config.toml
d_expert = 32
d_shared_expert = 0
normalize_top_k = false
routed_scale = 1.0
balance_loss = 0.00715
balance_bias = false
groups_per_token = 2
norm = "rmsnorm"
norm_eps = 1e-05
tie_embeddings = false
steps = 6115
dataset = "wikipedia_en"
Below are experts of layer 4 (counted from 0) of a mixture-of-experts language model. Rows are named router (the router's row for the expert) and show model dimensions 0-127. Each number is 500 + 50 x the weight over its row's rms, rounded and kept within 0 to 999. Numbers have three digits each.
After each expert's rows: a language model's description of what the expert responds to; "raises" lists some tokens whose logits its average output raises strongly, later layers aside. This comes from a sample of Wikipedia text that the model never trained on.

# expert 26
router:431509458488555522569513512417507526477614515453418609512446450537500406444460502518518521509454411507544532454476525510563440577531562528410527455519498495395457421544564541506516453444507445573535501549456496451463464555558438473521482468562441536592528509510526551558552576499457480507510507565462560499453340463435535451459567609481488494517533483457483591586546459543540503532536
Word-final pieces completing adjectives and verbs, such as bor|row|ed, humor|ous, pressur|ized, plus above/below and digits in parentheses.
raises: "act", "ved", "fer"

# expert 57
router:499457461458559432524426567424508505480558432461423540587420391436496471388549566528510508503412451481573534458451568528563444522452551544477487458464556555477491454518537541496448552477449493533540487569456559482488477512501488375416554520457478573565564468481601571545598543493457449555417500627433539496534426474490545461515555508492540512509517527531521553528474512417481488490548
Verb pieces and inflections like -ated, -ized, -ed, -ing in narrative prose, e.g. persuaded, hinted, informed, proposed.
raises: " |\n", "oted", "\""

# expert 31
router:501495506484471421545505572468452472538544409369451515472437450420488474365526538492522487539470450565578494550451462448524404597420522510444468457464491490420541521450490498518548537487472569511509503583513501455482400578449450464506546444583458526555500519530578600533591541412488488547449397543507533512563515506486544388493509564485509542446497495540452455510577429554515535474483
Function words linking a noun to its complement, mostly "of", also to, with, from, including, been, as in "one of", "much of".
raises: " the", " a", " its", " her", " an"

# expert 12
router:488497476458531455476480504458485467473568418410424524516472446548508529427493527549477423526545445636559443571410489506524377522392608501513521468465533539444472413469462527535540482486488570542449565509603483528472462547458374501528541470482471514537501546501567632495492533411553421458579561482482459472544497459517534478481499583534541541527506469444425513493458470492552490604491
Field labels in infobox-style lists and section headers before a colon, such as Nationality, Party, Coordinates, Website, also of.
raises: "\"", "\".", " to", ".\""

# expert 56
router:477442467444501435532491479422499438485685515478446591531506457472535622465546488582503468508425474531481564491432520524471442594462587481462487430559463482513487494494503454489540480449508503485529482566614470510503456493466547460435501540442434525547501497492462565491464573460528460554503419595502533480479487377490610499459522577487541561409455577466420515576489565520545467488526
Month names and year digits in birth dates and date phrases, such as born February 11, born October 2, 1952, July 2011.
raises: ")", "),", "):", "\",", ").", "\""

# expert 39
router:466514494447568478584530462444563460485676425402363530456460537487547610492569451505485416509524493596491589586481556502550502519464522530488511407521433492529452589493428529468525408497478455556562493507535498480459426512485487496516477426480455528511460553496520544535458506455495481513462444537515515438473487368503578450539526499540503539530476497463465488546486602493504489418599
En dashes between numbers in scores and year ranges, like 87–93, 1801–1894, (1788–1792), mostly in sports result tables.
raises: "et", "per", "ely", " •", "ts"

# expert 27
router:500547519478493430562506552535494433535615458521454565431544447456557563466585493534573438461488457580532520583486457514461433473490564493420525486527534512343485419531507486523483494455431544514442549457523428417454467566493414531500494407494529537535511547529566517519488521503493446439446499499424528569501547401567525415519613560536567486562488508491530476539458462494624510469563
Cells and header words in election and sports tables, such as Candidate, Majority, Turnout, #, FW, and digits between pipes.
raises: "acing", ").", ".", ".\n\n", ".)"

# expert 2
router:444568503518532482523449465449499469519728456516425474444475467461560567466510512571539417473412446500440585544466448577611505557498504536469475469469524521489483412533414548465488499488449507475498475536470519519418487511418476524449464460464522449537495517476482590488448541497436467480412420508525552468547494378547567492488555527516615503468438529484464496562572529461536476493564
Digits inside numbers in statistics and census tables, plus capitalized word starts after numbers or in lists, like 17|6|,385, Cas|ino.
raises: "):", "\":", "),", " mayor", "\""

# expert 60
router:453461446483556424509459451448522425482649431522435530498458431402585583482630499546500456499500450502485572534458522506497464583471578504457498447490528470490451462516492507454492481451451449507515506571527508454415516547433530439469517396471456559569499572514530548450458552480539462520453497488457474505486435403547593468502561534434587496502478515407485540583528488450616436519556
Later digits of four-digit years in dates and lifespans, such as 19-2-5, 190-9–1934, (199-5), plus initial capitals like B, H.
raises: " season", " edition", "–present"

# expert 63
router:422489432443496518459456553419481421458623489480447508541401456414545483540472526498491448531440489601548514547576505560519514585471539507474475530553607481486464449482421499535592429425471547583474556555523496500456454477514518381484482487501503532572486515445536589555514462418520426557507466491481473461498501374417440454489622515521497454451403529436511459486504517501527481525455
Accented letters and consonant pieces inside non-English names, e.g. Orléans, Olímpico, Ludwig, Prakash, Chaudhari.
raises: ";\n\n", "ious", "ids"

# expert 38
router:480453446473567461596470506389492480519634522478547505624447482527523512493646545522542466523488402554447589589439513608547413453566530518444529403532521501435507539543455478517545477515472480541548525547495501493482514540453440527509511456505473460519434522522533566493502563495492401483453529499514506508529523312570571449518524506547519533485509530464455524532540430523451492478560
Plural and noun suffixes and abbreviation pieces in names and lists, such as Carn|ages, Gr|ades, Dr.S, groups, duties.
raises: "ish", "uts", "arts"

# expert 17
router:446432451398586505518424575475520410444662532453479572466377427512522460491494529544566520486529461557461553497471468532472483493394576486415516531403553485453503469442465490515509439465503410586476464597457478450417471514509453499414508410477489515556511511481540541572505512479555446550471451572510547484537538401517515467532530545460558530489512553530451527572519500512582463521520
Mid-word pieces of unusual proper names and single digits inside dates or numbers, such as Edg-b-aston, Hag-g, Knock-b-reda, December 1-1.
raises: "born", "loan", " disease", "ished", "ately", "):"

# expert 59
router:493462491442547446547507509468483400483682494463476581518457500407507556463578489507500426534424436530510565455451525533515527615491591530420520397516527432473480513505473482435463460472510477532485523511515459489468421540475451461518456452452416506586469493467495609569489521489459476496421470577505536414555463386546578454503536561535554556551423498470482488563533512510588483475534
Digits inside years and other numbers, especially the second digit of years such as 2-0-22, 1-9-96, 40-0 metres.
raises: "),", "====\n", "====\n\n", ")", "):", "\","

# expert 33
router:524467388416539491513527505540564406412551440473521494466428473443618507542563482589542454544478520537477533529499481585500416521456490523476446433512505469484389497448457537451576477539389524490540529429561549467458464589482513485525436414482397471590553570478586496470499509530475478541406499520447569502500490469476492525419640541541488482499535535421486494591468502536518509533515
Periods, closing brackets and quotes, and line breaks ending sentences, table rows and list items, plus leading spaces in match-report lines.
raises: "-", " ", "=", " |"

# expert 3
router:447527406416505415596508551470566417558626479445428468505481454467583597461550543511514485536459437559498505529448489501486452539492604461481554419522505490391454424525506468519497472472465468501581515556529437407443450485408490466447446432495459517551471519474467513539528560486479468494431471588415560490560466355483524517452534497501557500481452535433489498516521461507582518456569
Bare space tokens and subscript markers just before numbers in tables, dates and citations, as in on 21 August, PS_{88}, | 154 |.
raises: "1", "umb", "2", "ence", "3", "ibility"

# expert 16
router:440424453353474491502504565412496477479616492423468532540560433386548486514516487533572500492509494520483503454573485517528512486391489535395486477429540486488491447498503526568447473407488486627466542489470492498467482437523529423413531438532406511552467502487545625575579522493489465496499425567509562525539555427461525499487575608455473481530467564551507469517497559506492554483446
Middle syllable fragments of foreign or rare names and words, such as Le-ip-zig, Le-op-old, Bols-hev-ik, Jo-z-wiak, tra-iler.
raises: "ural", "ments", "ial"